{
  "num_hidden_layers": 8,
  "hidden_size": 128,
  "n_experts": 128,
  "experts_per_token": 4,
  "d_expert": 32,
  "d_shared_expert": 0,
  "hidden_act": "reglu",
  "moe_layers": [0, 1, 2, 3, 4, 5, 6, 7],
  "router_score": "softmax",
  "normalize_top_k": false,
  "routed_scale": 5.66,
  "balance_loss": 0.0183,
  "balance_bias": false,
  "router_cosine_scale": 10.0,
  "init_std_router": 0.0362,
  "lr_router": 0.000455,
  "num_attention_heads": 4,
  "num_key_value_heads": 4,
  "head_dim": 32,
  "vocab_size": 2102,
  "norm": "rmsnorm",
  "norm_place": "pre",
  "norm_eps": 1e-05,
  "positions": "rope",
  "rope_theta": 10000.0,
  "rope_fraction": 1.0,
  "qk_norm": false,
  "attn_scale": 0.177,
  "tie_word_embeddings": false,
  "parallel_block": false,
  "init": "uniform",
  "init_std_qkv": 0.0344,
  "init_std_o": 0.00859,
  "init_std_up": 0.0344,
  "init_std_down": 0.00543,
  "optimizer": "soap_variant",
  "learning_rate": 0.00352,
  "lr_mult_o": 0.603,
  "beta1": 0.95,
  "beta2": 0.95,
  "lr_head": 0.00582,
  "max_grad_norm": 2.0,
  "warmup_steps": 200,
  "schedule": "wsd",
  "decay_fraction": 1.0,
  "decay_shape": "sqrt",
  "final_lr_fraction": 0.1,
  "batch_tokens": [16384, 32768],
  "max_seq_len": 512,
  "doc_mask": false,
  "train_tokens": 245600000,
  "max_steps": 10419,
  "dataset": "wikipedia_en"
}
Below are experts of layer 4 (counted from 0) of a mixture-of-experts language model. Rows are named router (the router's row for the expert), gate (a neuron's input weights, with its number), up (a neuron's input weights, with its number) and show model dimensions 0-127. Each number is 128 + 32 x the weight over its row's rms, rounded and kept within 0 to 255. Numbers have three digits each.
After each expert's rows: a language model's description of what the expert responds to. This comes from a sample of Wikipedia text that the model never trained on.

# expert 61
router:141121123113150083104121088179154132139111110192082172136153207077090101163167094170118079088149113169090063166149066094149144119114159112110118126164103148221130091140151185166097118150131130069130104114129138088100087160168131135192100111104178105142166131118124131139138123138139112065109120118166085095098121131119160118145104098121135137097130146122023156172100123113117114075098
gate1:075148150142089123093142150122114153108134178126080133133094140136133108128119124083165138183140036123058115158139081123082154161172137087125117117156092111178105144174135130147129147140083129139136134121127156114114106094081173163175180186141100157085133144102123121132028167042133126104092076102124108105130102150156084144162127106077089157081189195123112122161099133125078123155148
up1:118114117201107091099082148152164114074161144095157166146166155153098179151094086105127114129118098135079099151109062120095114139123205083158107157140083111149156154182140123124123114114190086161163189104137121080131034137103133116133166130140112138124161117060101157133052100138131126169147109076117101169086120101123082143152136167096102092069174118115115051134122112107129134129124
gate2:091135115139071203125129153185159156158140133144127134160114094111168148147121190134169075076140165069082107094094169086111129110131128109118147118143116186106089119140104122122086106109060110070122158124118112118083121107083148115121153135149098132158189111138068079130166106127112173128129154153133157084155109110147072143128193090118088158136131101122112110164144253171166095144135
up2:107156115229056120100137122138128156130147097136096077181119105097202140074135151152089125135138125110168122064113129096098114146161109116133091072107172153148119130181162111123086126145100118090111122108098105079121083128092108079145090142088144060169135099085168134109134099164122142129119173156107106110143101138091066170092155142171085122177126127178116135167102183169152139051130
gate3:110079118160115105145146199111130073167170099173122089114086168157123123163133123179114200128157111146094179160147167166160113114112129190121109121116158060121069131180157103135087098133136073138111066201129127119142141125156128144132087126136170148153158112187133149146100071151137178145160081129095141166093087125104185107111134096100154128147134161107111186076177120154068114095151
up3:099131123116132143132134055128140172135097190102102130159197072070103138114117131089154084050072119120131062109097144147079140133141163090144122112173126159109165172109107114134172189072140171162085181080117156133101137138143131128123133134113098067107124155066147123123152101161109069137104173126160124128169165105159095172119135154147139149121129081135103043157080160075157116112120
Word-opening stems ex, rel, tr, dr, starting words such as executive, Excellence, External, executed, Exeter.

# expert 42
router:099053145174112095143138089162124119129091160185098155157140201143107095076128115122141075154102168115141093148146072163174073107093156160133172125098126068110171177122121097105116174153089103168110121164182120134118130138123116065155137111133144129101145158184089164093130133120139163223162120083102082115154163134111122097139150208104113147154099108093079179106108118123121113157094
gate3:177111154146123134082121110120133146132086108076150146147162145106190137218130155086168105104135131073108169160099126051034100137180158096166049114131097136150174140117112110116113138136109130092153151168121170115144092142121136083142105115096149162122138174106141146133196126139155083162105130143094190143106159138108119120072074120160143106173162123085131117108110137068184188100134
up3:136114111126135162096097130120121126179114120070133154191162164085169153159146121077152113117149139090093151161133122021056128125158089116166092166137106125132161147080124097096123143149108141074142105179120180122196120132091138103175140132061115153176099141168135104122169129117132093171114109126086161154106170131101129112097056101142132100133145154093108122045089126044141130120095
gate4:123153164161099079120109209096149145113074102113159119132066156138107121143132137164097104143121134200151074116138177062131111148127160161095110124117128124164105123163103107145155121118142143148153137148128114095131120134082134144116084122109154079138109116199089145183159133151126112115157115152166112142241096150064096152160054139138157147219102125174121067071177121153140112112139
up4:139099092077147171120120055116100109177186155142072181079139099117166165132110178081118123108174134088100147125109106163118148087075106100165116152125149138097127142115162151133075103142155109126089122101120127118177105091171141147162157149152117167119143119092133118106163156101140143147136162141138154135033161125199180092094171091107119061087177147071151175190114116117153141178094
gate5:064135116110144131154097112060128166093155153162073099108117131124140120132091149146141101161076185117160148114106137161126154150125131116125155130089091171147136168052147122164104111114179079206105147150090116114100136080145188127156131142123136140110137105151124118089149196060140114113062168119152160133164160105062112086119094170133160097140077180162099181159132139136208124093169
up5:207159119175117147100125118156133095151092089099166124143155077127100139124157099109134146108153109168126113122139082135136113136130140128148136131194141089164096118209109158116161131137069172074149149118131150135122135198095085117107123129128138137119145147114128137172127079192121123119183048129090125126089076145199169180141173098128122170103205075112156086127121114125046084149076
Mostly " in" after verbs or nouns (Actress in a Drama, participated in), plus colons, commas, of, on, from.

# expert 47
router:095173133144099088063111152147137114179099152140130151116141104062102092179130163083141117061115079087126090145185160075094104088096171081090139117121187081205083109102117098166168167165146152111161082112093145086095089139169149126139070171123110151162174155151164168112145124096167133127143123117164200143134172130102168063155141096143126126146142115124136133132154117108157165126154
gate1:120184149100086168161059131090130118149163147164080165090124090222115123162138153106120171075141171144108135102109148130124089115156157137101148104109083114158125139133106177159207103146122103139087153166118066124143122108141111125128140174109116214165186161171122093128186109125121106092140196117113132121187093123174108087170121182110107148147090180128145147135074091139099106148107
up1:180099162151138136146117155116170130170140152124066130140120128098162184143194109146094108108111133125114152115204146164173105223137170137126164139125132132103157124095062104131152077098165186091138202130140120171125097081149126159172086095160200063151154154097126132156151140158109113130109138134152086119192142142183096174100152117088146079130154110127106103117177153103112178104149
gate2:100178110138121102116137152149101091095156146141138064126108184132132090171111101077166220129116121133073122122151170115124121119163096109140154142120100170177146125187138163116139204134120085086124154132126092090128173196186156163116120139089165165105067134145110105165103127066118104101127178106105059148100146165167144138124110152061163131151084083112122141170159145090109148195111
up2:131102143090136115073106142125125137171113077172089192126151134137144124066089139096075071085150149115116128117170085142149104111106138077109066157158165118055121191126114136145081087137105097192137112165122122173101099082114073141117178076161093103142122130071148165089146115135120120131151097114147200147119110119127160079127141129176088140095128194103082133124072124179102077165128
gate3:210147137148119154167090111130110103151157129137039107090194143103108101112170099146104181116148083122185108060123121138128139150103098134095103123146174150130139091158141204155151188149131111078117153175063118123133188137100148129123073120148160131135203141149153121112149095102087118142111112142093121082167154140088128093129161146122150121083110101087201134167114144050145175127133
up3:042066101120139100093154110111148127157095136139185156165095119117120152166111179120136089122117144109082151174116127140142081106154173132168163139110040121143137187114117081091088078107093146152100107089169143152125080142165121152132185167103119144108020120105131100125061142140112118114177170107142133134083130097155121158093106114125086124160148140126072103124170095187103085147108
Opening pieces of foreign proper names and places, often capitals, e.g. My-an-mar, Ju-an, K-oryttsev, Andes, in species lists and rosters.

# expert 1
router:163119105065123160086119124130151093114118094117088165110189123090113100148139117140115075089139077087080106063111118128183165084104124111079067084082170117122118096047105163117149162120091186143126071149070126154156098123147151088166118171167114153101088179146098097139163157183117134106078174111170093110105122126116138085157111067084103131104163116139164126131082112166100112129139
gate0:171184166133148152123175120171184153089142172160145085131144165142076107134161153135142074131148174128171106103129131104107167098131188142181152140107175131150102178106092103150142143100113200137148091117107128128109098110112100113151165043096090098109142146112036112120089201127114168136120101133154068124168142209128114170126129133106125146156137136135156152137091062131100080072127
up0:103137112140081101103113118078141159203115116061109179097063171171108122139163151129120113113076100125130111158140127136132072096179117132084151138165119122122104153137169125113102096102174084140117106081125115163157122109166091153096092154128111146194190062103146148090137128155127108145115181156135231097107140190062135115162095127130120164134113120113123115152199161151125194171132
gate1:129141142129129087113127131147129148191126174100124110103146170123114145110129093159157110101146112131119099128158131096079137131142088139159178113083165172068207066107146142188114125116129130120120159146085178124163085164088083114105176165095098179172083103144134125165158118178166091108143174077169103125120181177088059085087109115102127152127077127099162097062144123085147194103136
up1:116113086108120153197148135112188139089127085099130104132093100096117103132143101109090107141132125155145129128134116128149146167171172144070067146162148163176080172115112147085153145172140159119167122119139050137111131083127140089170070119213146117127169145106093136133049152090155190135132082165117128110123101060109155169104134190133085114109172100111104178149125132184069108172116
gate2:201169139055140176145095169086162147153138121078183105154156088099112140095106110151118100082115082112196137117108140120096183114129133148132110116155150071128109109159057087161135147126152140113114159131094138133105122179160184092158089123116116127079166158102135163187121160107142094148100133125111096126075135067142148099154176152049171180126133124174149202165113153114167119118098
up2:173140153126088156093089122067185138120216133136114115139148116177105123094097167080105068098143137145114068148088095100150146114119120119129113134139091103119146144191081131104154169149130169108093201177135163136092180104182144196162151114148122164092157161161159141184078152149094123144077129110148121123138154132147178096132142145101130191138139116104188152104130120077141130042134
Blank space tokens opening table rows after a pipe in election and sports tables, plus header words like Total, Species, Gen.

# expert 2
router:097103113165148141099173103118143078167125082079070074121131188079080083068087113150126112084151142066157144169130134146173114111140165129143133113152118161150112091127170096090125204144140115102147094093137099076168123100131166121114119157114168100130110168141084205130114153138088140172110110097150174101139114116129113140151138091123084103078071171136119117091075160136204166119069
gate3:151110154121104121154174160086115007128169186154146127117117131137141149183134112168162140096102171145128109160092091120106102120109100154093129160102109156083110139150128103104090132120109098175133042146128138132116130088106092150170056100138161116077073143077080133107126119082108141115106045123098115136159114094126177111054147090143111166070118149122119155154177163117179122155098
up3:130128104140125143083064082129117188127093105084139141132148142092113094084098163079112124168155065083107153071127133180062173154129148106201142109162144092145125126106102137125136111124128143094105227112092108158130130171166136085119178170128112140173175123145163134149127153139161104110100213115117151121104128132131087119184114191099126063129155130139161117109061082102089152132162
gate4:134155165100087099143062097127147163125121181129138112074109134081128119144189132145158177111144114137193160182092113118105106171145144135114110176139167146134085125089179164112079195164105164127120105129090153123139172132084128112163078185096127128097141116122125133102081123184073090126160170136211134091130142134088155163098109175086152109170161126166125201149113078089135135073145
up4:078121106120127135120144107178091100128171124091106172132143077154119101156112118130118080131092104127123064097176129110164155107097135124122160078167149114097145163178128126116184073096130094092182164160153116142092149169139115129076165075143117121144107176150100103144131156102154176092099096105050100193084062125183151146155139103188135158077082095121115041091114144159118149148112
gate5:095092125163122102092126142120112095097087141131079141128095125180178124120116142142130131114112143148150169117196113145091133175107185127159163118162112150085129116138148080116023148146050086107107103105148115139173127122119109128102110136079098104145078099137114070071186078139146081117135060110139160110122157177075088160127162145175107070135149104138114132080155161126069133202110
up5:058096138153104081148142113108068098087121128118070149133141102178154156115111147179171141131095111140148157133219114134095148154091167106131121128178108110111122103153182088132068152158091058055127114113113083119168135111145109149072107098076099130139110094146078088080173089153149093150150075087132141109166141195093099108123156146168117075125148108125112129095150136106101125191101
Single capital letters or short capital pieces opening a surname or title word, especially M, Mc, D, as in M|itchell, Mc|Donald, D|ance.

# expert 34
router:118138094133104114094098122125132111131148129077078153115184161148066183130196149176102099141151161145087153202152122092110121095131137080043146128153148118142088104114170147154174090088124134098149079082098145132127129124202121148109134083186205102079130164147172172172139123101167110106109112102101129203159128116119144132177130110166124105141140179146162125139116083153121193150150
gate4:119185079197109111155073080132154088120058128144142131146120110108115101127109154113147109105138140142133122110122090104170170116162106100119130146113124107052166090109094095142134045106147114092125120087173104173122059179132176159146165113155080114115137185117136122155155166116121070114190067186085132098194112154145112100114119091116138128197137126099115090147162153119081077101100
up4:110134082177105168144133168129068091145079084147134098223131150073183153128137161081119192184087053117158110126202143126106060168153135177102132146155095099078172117114120117118119126126152127102148132110135176162138095121078128123149161145216114125172102109142145133134115136158121116068082074199106107100121167142111149152146116104113098119120118146100155125135129104097080155121133
gate5:176112105118143043126149124114162110163136103139081091150110127109104087123181124151088077185135164138135087067126110089158070173155145154076111163109131108105040115109151121156146142117155170145152089200119149164122100129158094172150161143100166069156102188186171137129164126124116140039142116104112169154064143155139107138140151132188088171113117127147142103140111134122096106123093
up5:114127135113156107136188139148139120173103095074063056164148203138103105108132102128165111126140145152117141075093081102177141134099126125061084122183081139104131105071099118067087123155172117086132130172111159066091103102148098151131160095124126084061090108195143059152107123128098150126156119126106168138107122135113137158085155063152090149118097158136159072090141144145133103166152
gate6:139146145145139131187104089123172138146095118180164082132175142103119127124105148127153144166140100108139186123139081050152162174150130136136159100162125061104077081128176096127157115110152139152170093082120080107166130135148120120140107137060125146047162123125147139139173159115049182121139104118115121112115140192155082182129137146193091131098147113185109171077122072148143079151169
up6:120091106151104152165133111144137138135103110197153132126203142117123145130102137165122103211127135088147155108093144082136203149152124103114146099179116029120128134126192099150167073100150130137220111147094153084172076118132173133134123109092148170079104081113180166158164156082076152133072123119108150059137174136119118129123103152123101131075142124119134167094138115155156151121103
Word-opening pieces in technical or measurement text, chiefly dep in depth beside km, m and ha figures, also h, fl, Al.